{
  "n_groups": 4,
  "tie_embeddings": false,
  "train_tokens": 527200000
}
Below are experts of layer 11 (counted from 0) of a mixture-of-experts language model. Rows are named router (the router's row for the expert), gate (a neuron's input weights, with its number), up (a neuron's input weights, with its number), down (a neuron's output weights, with its number) and show model dimensions 0-255. Each number is 128 + 24 x the weight over its row's rms, rounded and kept within 0 to 255. Numbers have three digits each.
After each expert's rows: a language model's description of what the expert responds to; "comes before" lists some tokens at least twice as common just after its tokens as in all text. This comes from a sample of Wikipedia text that the model never trained on. Tokens count by the router's weight.

# expert 44
router:153162145139134133156119186109158158117128148127138125131112126131051155162122153180146093160126132097098140123156175174151120101118092153153111123133124154131136116136136149099155158128142098126098140139136141106135092134098117130109168120136104109128151132123126171130089130143166153110133140143122132111092135131133106123119157185090145144123119130075113133098140139115127155131154144116163118093156125159163160115156117085137099144145139144146106123113125099103161137113134135131149104109151127119131137135135136158130138162162117085127149113173178128134146188092096132126152102111108149161158140101125059168129128163130087130131126139154130144121121104189082147097111107147129133090094196103114154128153123138109127137120158130147199112172116132135114119123143145
gate1:125094112091126150141113135109178117145113130133123152124163106093156120114122158164125125143125124131105103140145140146134143165140141144131134125141117096159114100181152122140117095105110110110146123125127127114109138130175131153090091108129108098151093172078103130131122158124105106107097131157151125112090128124108115132134161166117184137154166137147099158132130154173123137145138165134149156109159114136160115118109185139137170126151067174147115129131100129146150126107112127118166131118180123125117157182102098186139138132135104119124142158123105125110128135085125149139130136119119129133144115133183108114142121167158084162130088121149102123116121160136141102135129099090076153108178159119148086113151084106122103112162099129141119153117082103094110078134116063
up1:107141136132119100158099137091126141131126131100145153114120087099129143124149156114145124152129096118132097085129070152143122148162132101142120142138159133137091108186168182071131090106096133120128138187161173131135112141140116157152096096087143151145126124106119164135136127163125118107118142135126129101128160121096153135114126168128160140169136097140130093135085134161127134144104129154130131110138111080153093126116135096184122120127144140123105152153123134104159096096123136126163108062131096145155156076129104114147144114130186107151107158117083087134142125138118113144128104123109141144164127149163147131108124132138101140150130170162145094122116117122134145160141152114148104112179173117116086115133118111130087102144145111130102096089156116122146065107095143
down1:165101106119124154132139133133110123136099154134068067130141123097167127173128102147137142119104102134148110070076150116115160126164144154170180090144144148163136138145086134168123164138154113137107127137134129142175149114161124127128138126096130094115112156099135136134124153151126115154127099128166164076120136157100136075096170136090112149125148158123159145173110153131131131123138110121095163141135133121118064090106103137091158102177140100138137133128124094094124107111141097100125148163170153096153154135141141178143121118161104133123134132147093116126099111108135168142151138091116092111134134111142132137101180113163164146144132106118123107086128120086146116138104140152121146102133129085109130098106147111142172132164128109142101159138137124103102116121148146
Description: Verbs and auxiliaries after a subject pronoun or to in narrative prose, such as was, become, feel, seek, got, appointed.
comes before: " a", " to", " of", " the", " in", " an"

# expert 61
router:133108178122122126143095140110105112105172154113109137132091125127130147071125131112106152126117145133119174114102122179105105157129129117157170122119115138111148124112094118105119164131145118109168107141099124143126123085104125114142147056124093090140089160101141121155114146144144148129109121125120117141112152122128107119123115144148119137045143078112143160117115167100108165105091079144128156163156145141095141162138080146157130103126097150131146120125099119121170129105136153070117109123104113144178107150131110115117136104160103131141121137177138147162083115131143143125107105122125087115111120103141139152121114100135142154143151136138121187157128106138134122116135115138151139088120159133175130135147164117109067134123118116161137159120117148218097154152149107
gate0:161078102108122143112119140158143100126099100128129124168155152080156081116144110117151138123107126100111151125113129141101104155082143152090105132122125121135176117153131073120100149122128135089106113136104128132111138121182118097112174144119136108163123135158131121149102142114147127098125131132114157127165130099144146154149130132135164067089069191108153195105094134140122107158170153121124130121130129176102135139108087154129166089136117126121116120118120122134144174142131140100140107125112099154175131104131102130114085170146128141141144135118112095100144120119172098133163132143148095134076085134096146104175106117104154142085087104081141121160129100141116088112150141119119203134125142137153126119107128124112149129143117105128129144106130139139116123092137105
up0:117162117110052129115162133159111152118135151120113160082159137118106166123136130133104182127145159182168140106095105111119127068143154123120119178146138103126089136181103125146094144100138145094132105142126163087131163098102136152161113141092149173164147160133088085131121107110136107155123123139143124142131131079154104134109126093072126144149130130131163119120132108117127118121121142121148130129113103138137087129088149145141145146159105128113140100104148116101122096140135139119151142124163128122099107123113155138132176157135133184112098085114151093136132110144144136090175141130072110144123168101131142149127105178116143135121086156130134100176151105130151112102116153122115092132117134115110149100087136148127143169137119149110086186120122103111108133130125157
down0:122127153116118130140128117116123125101116082104103117123178116149095091143163069136118130087141138114152104132167081160145111134125171147099104104130094138138135104115139141141131153153106128163114150170138139050120107119131131127123130150153101116073113111127095158130071117126132160130166117131114155106141061120127127153105165151107135120141158149102141182097141148104108123118117104144141134140116196155120158143105115138101113127121133166130118089066133137136097127130157121114131111164109114157106127106144159153120118119185126154133109111139130125146128149146156164137144097147118074119121145164091144129094107153122156138116102099135113076131104111139103101166099067119129158142077140102074133106140130128155123137115109118115086124105133145154131093139103119
Description: Sentence-opening subject pronouns such as It, he, she, who after a period, plus table cell words like May or tracks.
comes before: " was", "s", " is", ":", " of", " has"

# expert 39
router:118119139120146115139168150066109129147135148153077133113117147152142145105103114133099087126132113142159090097095089143145104118154117140117132144127118134124104144106124143150187166089105127116120126144108159167104161146097112185157175153095134174171137129157171114128178130119055103126084139112150128130123143156116139157119125146122124151102146137144085123154136108148128128140130202130111133152116119112108161134095111110139115119123146099090154134133129142108116126113145120129133162168130140121090146160136111137158112132098178143146156157155090087102120102117135133147144155163141085138133151099135142133161139133130150138166158112124140135115143168125194131154130132155128135145171085116113100147116138178190145104094111101116129120142144096129120149120169141
gate1:139126140100128115107107115131165140141099160121172172123119101131155126136167135082082135113093135163136132148123149129082135088130148181139134149155139140170121114122103128140110103087108151137083149152139122094154119106117145145143154118071128110114131111125119094154137146104132118120123116156145142165147138137104123140114122124147110126147145117149101137130161081157137120177125137109097134150135157082120106081144137123087118094125092124117110134139145128171162142173131108132117105118102139106087099123165118153112101139102144176112135131103145129123108117084124134137143154137155164091109147106182149120088120123159166118117180125128198166143119135143141157151133140087136163166104148155083155149088130117112160125133097092163118099140182159108138124068118123
up1:138167126121153089116151115107098134172099153136099147121157094135144114131149159106060114114116123129111184170124136140145142141107133114163121118168117182147124130123117139097102112145123127124117098096151123140130125111096110110169095094124125116151120087050124099184144121125134150170139112116122116116141150165127155110084161122165098112122119144136099142127135095090131117104093142167100122125114066125137166096141137133106119123125129105124133144181140136118128127121154079136155132144195141134120136098132118151131116106112143122125121176116088090147111141108180141146122149102130149140146135094192128149186152159158088126131184102115126156093151095157118101132123113146124157112129108135089153129151133147147179126125132129118127149115152157115100140135115138
down1:152151128124139065131126110117063126127135114150121121124064085129153142141138113136144087119107117090083147114134090118128121167126129123104149162134126117167159134112130141109156150109121130095121081159135180134108073129139104087091174125071115130127110131155170133130126109169162150098107106131126116087108119141096148123126125125157147126132139107091123109119096115128126104140167138129151109118161168133113116147144129132172146179128132188178122132148109165083113117098153110137144131134190164131117144144079177130152149096153109116143109127152153151102149164125091139120163165107093152112102149127129073160145130114125138113142124124150123087108144155134130154162099142128128128167133132147119147087129132138120151079160146110117111146123115112109120121169143125
Description: Initial "e" fragments of words like easier, echo, equipped, plus commas, periods, and/or/but, and football position terms like midfielder, MF, DF.
comes before: "\n", " and", " to", " in", " as", " but"

# expert 50
router:147123148114137136150137103091154154111117139124157118123191124127113145141103144142096114111098107090109171178207183146172139169122148169143043121139110130127124161104131067108153139091122121118139106118104133089148146165151143075125135130142132119126107138161132096130102109118140096120140148156127145122128110118134125119124145153124131143183112182114121138152099102109125166138119106189145147128118108179178129144131110121107119145111127142125106114175156088136156117146118153115130137109120132121175126123132149154140073106144150112152128121143141153129117150135103169119118128140113143130105111155135096116118085134085122169134098135101109151101142135098123137123081156131160156106117186127138088122161117111156126136106150145126145134099142122102119085116091137
gate0:134143115101111133119128085118149090102144114108119146117083133123146100098128150132127130116096149104143097146134130097096120131171162120112114137115105104098101112143108116188161116127147137124137058168119159108149122123169155179125120107112102136091139115099113138118153093090106094112112128127149165175184146114163142140135147145103119130127117088134109131152105167110164141155133110154114173098140114119118108150098100153135113118137095127139123069094126137176109111133165117132085176112128109145129121123132146132149117084143137145142129119054110138126168078165113131143105120117135135136143114156189125128122104116096104175180110158125135105112170146121128153143181137144136102076139072132144114126124134105160151119113132132130150149114156163101146142127108115
up0:087131157103111090138155167126111112129107135146156110104180178130172135111093102112099110102133160136103127109144132125131168156070113128143132166132125140098153130095117104052123167147149198184115174107149094147137131110145167097176167159132135126144131127155110150135122148175130164139131165131127136143117130142144138129163132137130143161098147156121129111117108138118114129155085121132147129177133117101163093147124098124083087152115129122120094125083164178109117132146146134159152097113129176104122069114125130150093113159106109128120106130115105138138140121112175158083107128131119137126109160112082112149130105179128116132115171106169122146145116112133153148155111149162101123155157110120139123122115105142144112144113139114141100111101113128118142115163131146
down0:116118158132096139090095108108160139099156177138088145106150137160168134129132153167109111102129171157100127132156135150125168153105132126113160139078092114131100132144119150169115129131080108121138129152121133141125112093078140146124124170114132142115190118137099108073121124086100106119103106157114165071129140111129164134137129137135132084125158124100185125106111135101091104170146117093119100092150169141140135142138125063127107100158147105138114144170154121103145116169112124097089123137136127142136113135125152091136178117154141167142104122137132081113153135146114121105126081117183193123147118114118124139101147181098089130145170129137123150134165113144112119129129102110148089154119115100113116146104100133129097124136096145106118103107133128140131131146123122
Description: Pipe characters opening a cell after a date, number or title in schedules, track lists and filmographies, plus of, and, and commas.
comes before: " ", " the", " A", " T", " S", " W"

# expert 27
router:124140134141125118126213171094137124177124159118130096102177129175212111091136124114132126125087094138130092121122128165102112140106125147142135154119106155129124179127144105133112091111139133132148155148137146122108141139112137165137167174146180123149118112139149132128144159109090147118084122134139148132132148154141067152117121123106148148138161187162143108127107122136104079112117172135128105119099123151127105155103136132119132118160142120105173118132137139108140132128138109110121116128124131118121104135132106187141115128115183142091138143105099158141167109140102128192105142129130078119122124157116157113158138140146152148122102118143101117100122169103201165131155127119135150139148092153097088129114142125175128128085120113119121139136148114090134169134147142
gate1:128123093189121117112139124189132155109125122102124130080166123118142127154116103165083164132141145125113167102150132140115144143114160111099137089107110171184142132137119118098113108181125133174174138137111152147124149179116162123097160104144110147093108132110172101136154117136120083125151125184164131141155152100122120112116127163117065101141142131119127129146117087127128162126106126137130062143144137147140184111150140124122135151136139137113113098118113158148177130121139131123148144141144134112134132121125081131111113110118119088141130123151099127100102056119137113130143149168136137121073134125109114113115118122141150140132094127132145131119109130135159137117132164075111172152112151119170114113115070157118142127182126133127118147153138133115203103115130166
up1:137149134126148130090137107152143117131154107112127109078111158150144138105145119139090211160131121133113108109135112150145139138130143147144114123146113122146149125132086093147168106132149117164137072160143138147111151184119146152127102150121110140110133141120150155124174156176103145091113083114140107128156142108116134131114145142130148124145120113090107074152095128062154137100162180097143058150167122161112149129119103130155117182129091145104141155106098131100120120152149165123155152124126117099149132130106076127134163106130124120122112121148128130072073099134156108132135151129114110114096113127109113178137159120154157124122121126120154132118111141121135109088151093106131120167126102073132112131152094108131143101153155173136132165145162109096141122133132169
down1:122134146110150169113177145132093140168140151172097071154113110137112138143147158160109137173112082158091113123111121160145093128145091128159097127121120122163138108117137129130148115096126110146102145106109130138146072085123104130132135165113138103130142092175108109114168145123149164107088135111083144159120124104142103128092143143103086144102078146138161117146183150104141117127157117085136135128116146131145120122135178189150116109119153081160127146123125095107147096146128131100112115132143137110176097121133107119146147130156125124144133142115131113175150132154195128171154113136103068116150099133138149141131129100128161133072139146129117132136141129113118188147161124123109096098154109108136103149136148108165117138145130121165133116167079122138103152132148143
Description: Table pipes, sentence-final periods, commas, colons, heading markers and clause-linking words like but, while, until, and.
comes before: "\n", " ", " The", " In", " He", " A"

# expert 62
router:133095171099118132108161122137122120094151119143107108140176105115156126099097140065123159132117151095143119130135168180119117171117131107174112140148113122128122188170124130107119107131140102132108161127141115107147161122158107131177123122148131129150087158119108155179113151142134131135112113149122093146149131169131101135146153160143122129118151195120177146111123103150156108095112089143150157115138177132121111169158135180121133107125114159127142136131110112152144096100125120074116122101136102138156160143114157133135136115156169142106110131145123145131148134121194156107137130105151065116116099142126148089127109148143153106088112095127139102130122114108203127099124129165144155122168163131121101143116175105113104142151111097141084145097138136145156117124139152
gate1:092154141152143132114159106135141097123118117136133127131158132137147132128125117105117150111143107090122133108139108098144125133126095083136085207158097139142110114153162127141133086124129113122138107136114107086102160124115162156125120127086090157140137148123124113147134120088162081143079092177111146217107106095160107140141126141107122162106119139124137169133100091142110116123091136144186107162108132125180146143125124129148157114156131115144120111138133126152204134114136120135165160106102121129167163146106133124098115125099128092115071122133049113112153140128131114142080100141115111155100112111152134130118118145126156136127101113077136112158141143114168113101140110122143139117137149141054131135093130114136105108150112144100128158131103130109129085123135119
up1:121062126111134121164129167131168151164157084149114127108126138122103122147112097128161121106112148186126149138095164158137134100163167084083150146103131127148186127135134125130078134101163119182134115125131134156136123132119140150150121130138106117127109160085130127107084129129104100131150144100099116107134133115104126087095109089144053066142114138127120143141137146137141109114141117107115161130114163087133127084155207136117141108076092124116118152123089133182133100143132169109099135127180128151067124156105131108151120118112105116149148143156105147121108123132154144115158135127095118102144149123111174106132138108136129094111139128133157101129148130149145147134107126142131153146104122115132093153126093170151114117137167139154104152163168116119128147113137123
down1:126135111138085093137116106132122127175095122120169137138136139138097134135099122150138106129164111134142135110101133127133118115138094157153122114137132117094129109115125144115143109129154092098137083126112118090110129128143116121185138127139160140120109124158073092144108131134076100135127123151111132137128149137167107100158160099134120160141114087188207150133116164109120145097116118132117133150125162152122121117133131131099138153143127089144153130109164101165122150152155106112125107176113130169134122114151127142151123126161147153093130115121124165153106129158084117079117124109139212083108065103178117147122157090076101124101118150138117128148112133125060114142114145145161137098117121145158115097136103122153203109119161147128106111106134097145128154110134117
Description: Commas, in, from and as after names, dates or places in biographies and cast lists, plus country codes like BRA and ITA.
comes before: " the", " ", "The", " S", " A", " D"

# expert 8
router:111153122134160124114084107107090171121118112122069120165114134099111166106086073107129160084145149143114144140139137116138121122113132116110162112110120167137117094150099113107120131128121165123120167150126106159103150117109114104141139128108122162106126103135089133116108153110145129137140133164122104130119146094146177107125117110105135142084139059167110115132123163136070121107088140142105097124150117116115149146133075124110097149113107102115156112127139129109157129138119077147120123181140168125137124159124119134079127127111114175109146161078115113117122159117153178105142073072138084111143124125150104133157146138108132104175186120147085155133079119132118131109104075159161121143130126158150116126138163120114123139133113109127130133181155125154131156115099120
gate2:161150108141174146133127123147136125159101136132137088191135129125129124145099086165082169117113167146171153086130120093095131093178122108133137144097085111126130131121157112133101137098124152133149118138115151156128164088089130163143144124090185119125092072132125122080159139079149143110126146169099131120168095156083093154152113137097165129136098101133099137121132168088114096111133109135142176107126114150124154120194167111128108115133134128118128122124134131108112117121095129099123146149111112116139164203157145124117170134091143167126140127131108099147131143169116119139148142124121120141122111146107135129120123150073133094140169101124142158127187141136119086114129131148149103130125146165124111148122082144151139124148124130126163127144143096132124160132149113
up2:160146146112137126148119139082129150134082082147121112142116116095148073106126114183136150138119169118093171109153119147095157130149153158140153136140141133135120144128136097137096160098154122134118178158092119177120145157133115143109149128153109118129145130131164122097126127103084151136130076121127136105130154155141107142093108104129102132120110118137120151132151122131069149140151114139127137162105120077179149199137153170162148089096110118125160162097100107146138103151146125132162103136126104084128159141093139097167113136119135095133163082108099081156098149128134109099115091156116129125125128166136142138097168109125109101164145129133126160126112101113136101152110111101142136173179127146124128148174092179123137141104098127134149109139137108151112157137166111
down2:161110152103148111114163162159093120172091133139077143117105131125133131098125116105083144159151104117132117111130142139133080103106096095123134115117145127160091125114117114167147100128124127125129135115120156147133118109072056132132168105082110160145159109104143108160154162145118150140116128094097156123137130119144116126141138150127131100128139050089138112125132183098119155142131110125106135150109163153111091149084077168159153123109113127119124163164126145096085103110173171154149158153117096091140157135132154132172118151118109111126125090132147151144148095133194144122111139110105105140138105140146131137126122123147082134146114129150110156147162132147113109135086083137121130136143098108151101158130095127116128113135123122157143135144169124102081140139138187
Description: Ordinary nouns following the, a, of or in in running prose, such as area, vote, album, season, country and percent.
comes before: ".", ",", " and", " in", " of", ":"

# expert 30
router:111138136170161138134144159056139107157120147072094117124165120159194128109097142139111161141122124154168158137075130117097112161105152129137174125125150151135100163094138084123067081125123152129166134133114131125125149078123138151139160142170114131146115121190149157096128130156098074128133141110141133159099144105119139138133090124106130111075107115112101101110117095159102091119151136140123094121108132129121130117104153125124122146106168088109100131100138127100128175158128104125107142137088123116155148128131125108127158115135140161120142119097122119114131094124127158113134083140106087127137142178133099155143126121129140121204136126109094156104146136078110135125120121143149142094118109120106124108113149169136155106134167137118138137142138157121129176087149112
gate2:115135124158129138121089164120106145124113183097182141139119152130130142110132131119104143142133122141131118143109135140112129109145110143128146114126143138136097104109120122160099142100116162138112148172141080111154135138164111175096143118129104156102158120149160131101162128102163132102124169118127130137122133112086137159167115122104088113154123110172112126131160085148127098152124137145067156109119134130110145108140126179092138135115111150152098087111128117173114132094145124121144151147104106126106072158132167174166112131114099135164150095094115110151159128142114138091155121124122144099096120193141148162120133118096150107126140178115104138132138120161152138094158163129089134114121092170174192133086148091140142135129125092144111082125153156118188150145125157
up2:139164127150151117105095108090114153109107157097166100139150148141132144121134177100113121127107080154155115133161120145114141136137113177128103103135125141117102118116126122124076151111121178115089153138077053113099144122109137134111115104131125154093104160153180137132130135136152160111120130090118112142124166143109149089144110111154139105162133094126124116152130097148115109113142168105101140122084144140099139134091152133109119136116144111145131133138144138172093095087181081137121148101117136149131102112145128125189112106101088141147108087145156107175098135154137143158082149134136143140133120153147156118108122101116150123148130118134136136102147122154192132094123157154100138100132105143149165093092107070104140129133147128166099114128101169125189114153119129
down2:075130144112108113150151129135148097132136155178098131124149119162152112120113106124139170150115081142159137144108145137163106098101173102143117139131172125141093138080151140103118184091127105162162136133131137117105115155161103138127186154093130164090113146124130138134133092148131120161131145122165111115141166114121112088140108132146178112115145123141119136080142133122143105133109123131155135143092121126093127126095128149139139134161116122133139163129133094159117171105141133160092106094105138090181192150161156131166141137124122160124094149098120151140131165144087118101103157134094084161113115120093115177182093087141139159139109123125142124122074116115146188131116130121124098121117085146120084155168102141147132165124142107108138146141115137132122105126137146
Description: First pieces of place and proper names and season or landscape words, such as Lan(cashire), Port(smouth), Day(ton), Spring, coast.
comes before: "s", " of", "ing", "\"", ":", "ed"

# expert 20
router:103156117120156127056141136113110141151099138147074108131146139151140142104153116151125168137083135148114108112087113126118101147130129049083194147152108115148117138122111113114131050113117134122127177128100119135125179089149128133125175142151138200135112121166140141119149176121076126123160151104171111138122136134113122122120129129131173116138154109112115141123138102120142102121168147131138136142072149116124105143072138133140144130126177141098177137132122129092091111129151112122099122115101116100119133147113116150105141136107171157146149162127134109112166112143116151128113117180129079147104117122091149102104149118139162136136157148117148107117150156136143140133136129096144083132174095139101136106117152142116144131099126100121112136152162135087132151117091122
gate0:111129168100162126126119114139133151147124123126151140128122189141108125157143102144077171187158120134129152119133160121153120138162148128109128122139124108138100093119128104117156117135134101097130113156096107088141189096116142168149176089117099110151127138117185108108134120107113131141115131128148125171085122130156095117140130155139107134118136120159118143143119109141119144123114114161119125137094112165142119176089149069117130126161127148125135130107150122139129119153109133129161123148131116155108167183106143143141166139074100135129184139078136112130105141107083071110107116124091121168128154109142176144164117115165201097102099165163139138123149129131162133127153106113129118112109152127118131109196123093140151123125113150144143182109169128120146141125104106
up0:111133134121149136123124117153085167115125149114129093143127121130146124165115126152129175134143110162165130120154168124160135154126135112080123177148168116157108113139120091103125103141150138105085150132154118076130151096072136133114139078159143118166087118128146159142115104085137135165165144123114096096118138145162145121125121153124088066133134116125117122129140079116123130098157109171153151172065113117117138130086129111123146121157108159087154111104150092103114106121105154135105148141123110105120151169132162134071185116088121125137120162122131092101092133114090114110104095157109132115158157142100154127156138134099147119130110128166141128161128136092156189150118127151161110128112162114098146124141131109144174143126129131148123160092154106103114118113138095
down0:147090092130153124134138162105142116088208178162116117100119112139135144113136168096106113126110144094145110169166141140127195140104123128146142158147135122106106196158099133151114128132138120164093138097115118171146126148139054155124068165122157152128126150118097146149124125153120126147132095149133130070168094149123133141127122108164113117161157082124118131150113123116155149139133136157117117149110142179111105140117156161147169128161139133093134123171142132121131139071088144124133087107169163103115131093177119113108095097132172102155136119108150134173127132125144129148106139112122100111090133134148115128133115132089134152142142111150115106150129116146147142126152145116116110104137116143118110107103127135131120129114175102134114178177103133112137133143146165
Description: Inner digits of years and figures like 480i and 1790, and capital-letter name pieces such as O'Connor, KAZ and Owls.
comes before: " |", "–", ")", ".", "°", ")."

# expert 34
router:156153109121157138062176162117100148136118162087100135132115131131175133089117120123134169104134107174136120113087092123128084155139122110100173135152092155112123162066132154133097102114144122111107171096130132164125139096118132127127112133132174161150132099188106117135175084125102128137097159147124139135151136176103126100144130131129134116124124091150102089135148122109129105124173189133157091136110110132147108159137158121125150151103167127104167112136126139097121099151152133132129130152132150093151141123174085128151118089103174157133151093129090141106143127145077137162109156138135096156155152182128129081126151124167153137167145112113148116121154121128146153150127108124118121135138094138126144104103117147141114141075133115119118138148137138110110171121139140
gate1:135125116147109132148133128143110099151123109114166133090199145129149134139124110105148141091097115143166148112130151134110135141126144136149114111078136099147148152140104142088134134130110095113111119163131144168112123143169129113088149134127108102107126138125157123166155161154089139137122139137166134118138150116127176121154148167143118105163101109135104126109101130099141116148091144165141143148099128143110097137147124124091143084133148097116138123158151134112188139133097142123137124132137117163081140096140113134130135108148148108173118131120129091104138065125097174082159170146109156092109140130135159113101119108149146114114121182103118098131156154105145116084137096114078121130118129103055100151139118083119115175105097144122161154120165075106159132111066109
up1:163120127133130126101173151170114118149146112150076134116126149142140121134101119096118148119105099125114129157119128137179167127131089086151170128101129116135149146112134105115106095102141131152099116147147123151134140162122095129089098106111088104106149151141186126113150113163109112082093132181127137121148117088092128121135142141115129141087091139160139121127148160126132106128127142148079123137142141138103080158148131132115150100160089153143138089164108105097184123123164116083176088152169148120099099126112150147140113137129129095138108134110169119058121129127157148168156131139135087143104143127098095132134097132127104147106117164104137131104147127145120114129124110095122116123132156083084154084114127113104122157139108095134078149119164098061150126146116113
down1:163151138130138151085174147139130141090106114190088152116155146146150139144157161146143180119095159127128129084133124119150156144134122139126124107148156132171131120164140152144123157159145140151130122133137089129086114130103126143127135102135113141135133117135109117154151112149098081159122155137160104143147138073123148141147096087088122136080126155149112121146130131130105124126103127147114116124134093148112128119085111111129087077136122100133122138097121139135148143110108143153116133170142135115120117128109143163124117095182118131095138113140097159129136182171180166121109128104116099117138089116100110110154122184125136165092167147154086155096093100060184111117139106171119156125098157127104098149117135114120148147078142139092153143126172165104117121122156127
Description: Digits in dates, scores and table cells, and first pieces of Portuguese, Spanish, Latin or Indic words, such as Gu(erreiro), Car(neiro), pu(berulum).
comes before: " |", ",", " (", ";", ")", " –"

# expert 29
router:150141109110114121094178124127119168127166111130056124094143105147082112108152099119129118096112149166109174119144089109112098136130133139140136156086119135126116136067117132110166107176117164148110129123104124135137170148086113147137142131101154134116106105165168120147174123132097134180088139104185120118137164144149142111139171077130120107148144091102096168170135134128085176122123161143107091100096148138133130140075147155133131131155142111119134123106157131126153140146185130142124139126153123135171148118109128155166113101145141118141174126147095138135137093154150114108125120081142087169149132146126124120131129148108079160170118134129135113113116128142136123145127077110131121123139119172123116135122121091096139139089120107094099131125139145178139116113103106
gate1:125147156133129138102098082159129137111147102090109130133144116137111109123144141157106125158118141146138154121141136118184145105182136160109133076127115155128138094145156159145165112144136153144097138113101141128135188112131124170139105133094125138146094094116114084120181128125113123147127124146154139115154145085149138120156180102139135123130149073110092172120107141146136177156119130135097079115153140141160183106116124125134183114137115086099110115154148123123132120115185117100135113114097119167085097100123108137104153132119129111144131123144146152154131128149135118083138138094108125141163139116141128165114141147105096121184120122124115146143114117139120072139138171127103173090154161128099143115130095106107151161134117102091103146120108169185168127127073124
up1:106122087091159098146135110100154125114122122178127132146119155100093162163086129141108131123141156117136124105137101094128089147147147122118131184159155135119156125131093128107141155118117183140105161134169116115113108143134113115125154105155147129137112148150118129155111104109182131134150145138137123081130125121091109170122108155109083081119141183079148158129119112160137137152130180117158121119156144129122103098132107109109124127086157142112120149110060127076109068147149145157084125140146140073134130141109095104152120120171099093140143114135179153142132135134116102163126138118157154087121148105125117104121157115136149115122132141136175122133163127131161154159150157130098083130118142125152131171106094135080130127153142125135110094122110104148157187140138142
down1:163138161165109138094095124151092140093134138106158096135140166106130164113116079098153128085089102089109114132100128122137173150136150123163112081125114117116127107119148137126097137118137153151190128143165139160087120158156131187116124131139117153124164150104091131156130161114134151120110135114131127126112087174128101179109093132107109124098121109191128129099112133145150099136131125135139155118124141116117138102119134131139119108133158144099087121133132141108167148137119154141115118120114151156139104135114153140098104149122142110156120096109111138166136144124087117082110088184074157076093139124117118121087140147126149146108117162123106124135099128078130133133169124119082134121114111126123061154188132111114107140120079144169144163158120133151092108137127152
Description: First names and the word-final pieces of names in sports tables and lists, such as Terry, Dy-lan, Tra-vis, Ries-sen, William.
comes before: ",", ")", " (", "'", " and", "),"

# expert 35
router:140115095117176127086168170060138152163107179117096092127115122113174131099146149124143110126080116117125097130140108107130057152110121124086127149129101136137144143088131077171136113100130129130130144147120171122164118106078121143109153146127172161173141115168130152132131111131070113137125100158161082117120142134099093128130124140133143134130104124169124118160125100161084126093132151116116103111134100125151147148065111133152121117119123144099159134120148153096134091114129108129110163119110115098125140146118133140108123106079181128118138163131154159132190111128103129116125130096138098170128141133127124120169132131117158144153121108103122120119133144131159169163109130142126111154171106141134127111135139175114140123112139096132151155193146104094158143098142127
gate0:145109104126137118122124168173121157152135125145139150165115165104173154128132094107130104161170097135149129118096100137159110111152116106117112111101130095168104088126151127152096118081079116146160116125076136137135111087141139163099147121111139140086100161141177133165132099159112098110115114189130115101124131143096133177133127098134113123141167116118100078129138112183103104110139122129129131077164094150116094106101131112158165119131091125146121091117097130117128133092131178138139108126155082127148122127092125146105116107116123112143175146152159125127132099117133144101138145087145150142128131129148103133106110118145107102164101142102118161093148131101119183155078135142129128112097125153130071139149100100095151154091120127129147102125140090160101121140092119
up0:093146119100098126133135124133114092151140129144125171121111109150126131138106100119146174138129155156149090162071122154121133119168148133120141133084124125170126061095131163130115178108122153142137106183179104125118103127130145149077090124188127100111147139105095091156132124120076087102162138143137146158128144108114145163129164130114103127136121107116087084127123142115119117084124131140140117141108104116090136100121165108148139142104113125154125103147151108133141139132121125127091135116168154137087125094097123165130135147118123127125156100149124103156125094130129126105161127101138094110173156117106166111092147128124141097149106153152122189128125141126176121109120153147100134150136141165112105136106141157091136122093043162113123133144155107143151092147120091
down0:120123179129112123144158148142115166114130128172088132150136124183114123136099131127122100120121090107109157094108143118143121088116131095124115104171112137146142141103101131128103153131149124064103101106141113171119111107082155155133144078147119168142103090122134103130127142143110098086159099151118138143112165122107110155135138092116144168092151147095139111150134141127123126143144132125103134142167128100138098146109115094149135153093119115139175093160111156141117114114110130122101107104158098129139167108144146085140074100125110120115106124143150152167123125101189141118114081117130087127136145121111135112121126159119100108126095155119133103065170129114105163116168075110095144132152090150127098153162117147149091141116169087147167104133153155128110138183119147
Description: Past participles, adverbs and words ending a clause before by, in or a period, such as only, defined, compared, awakened.
comes before: ".", " |", " by", " in", " to", " with"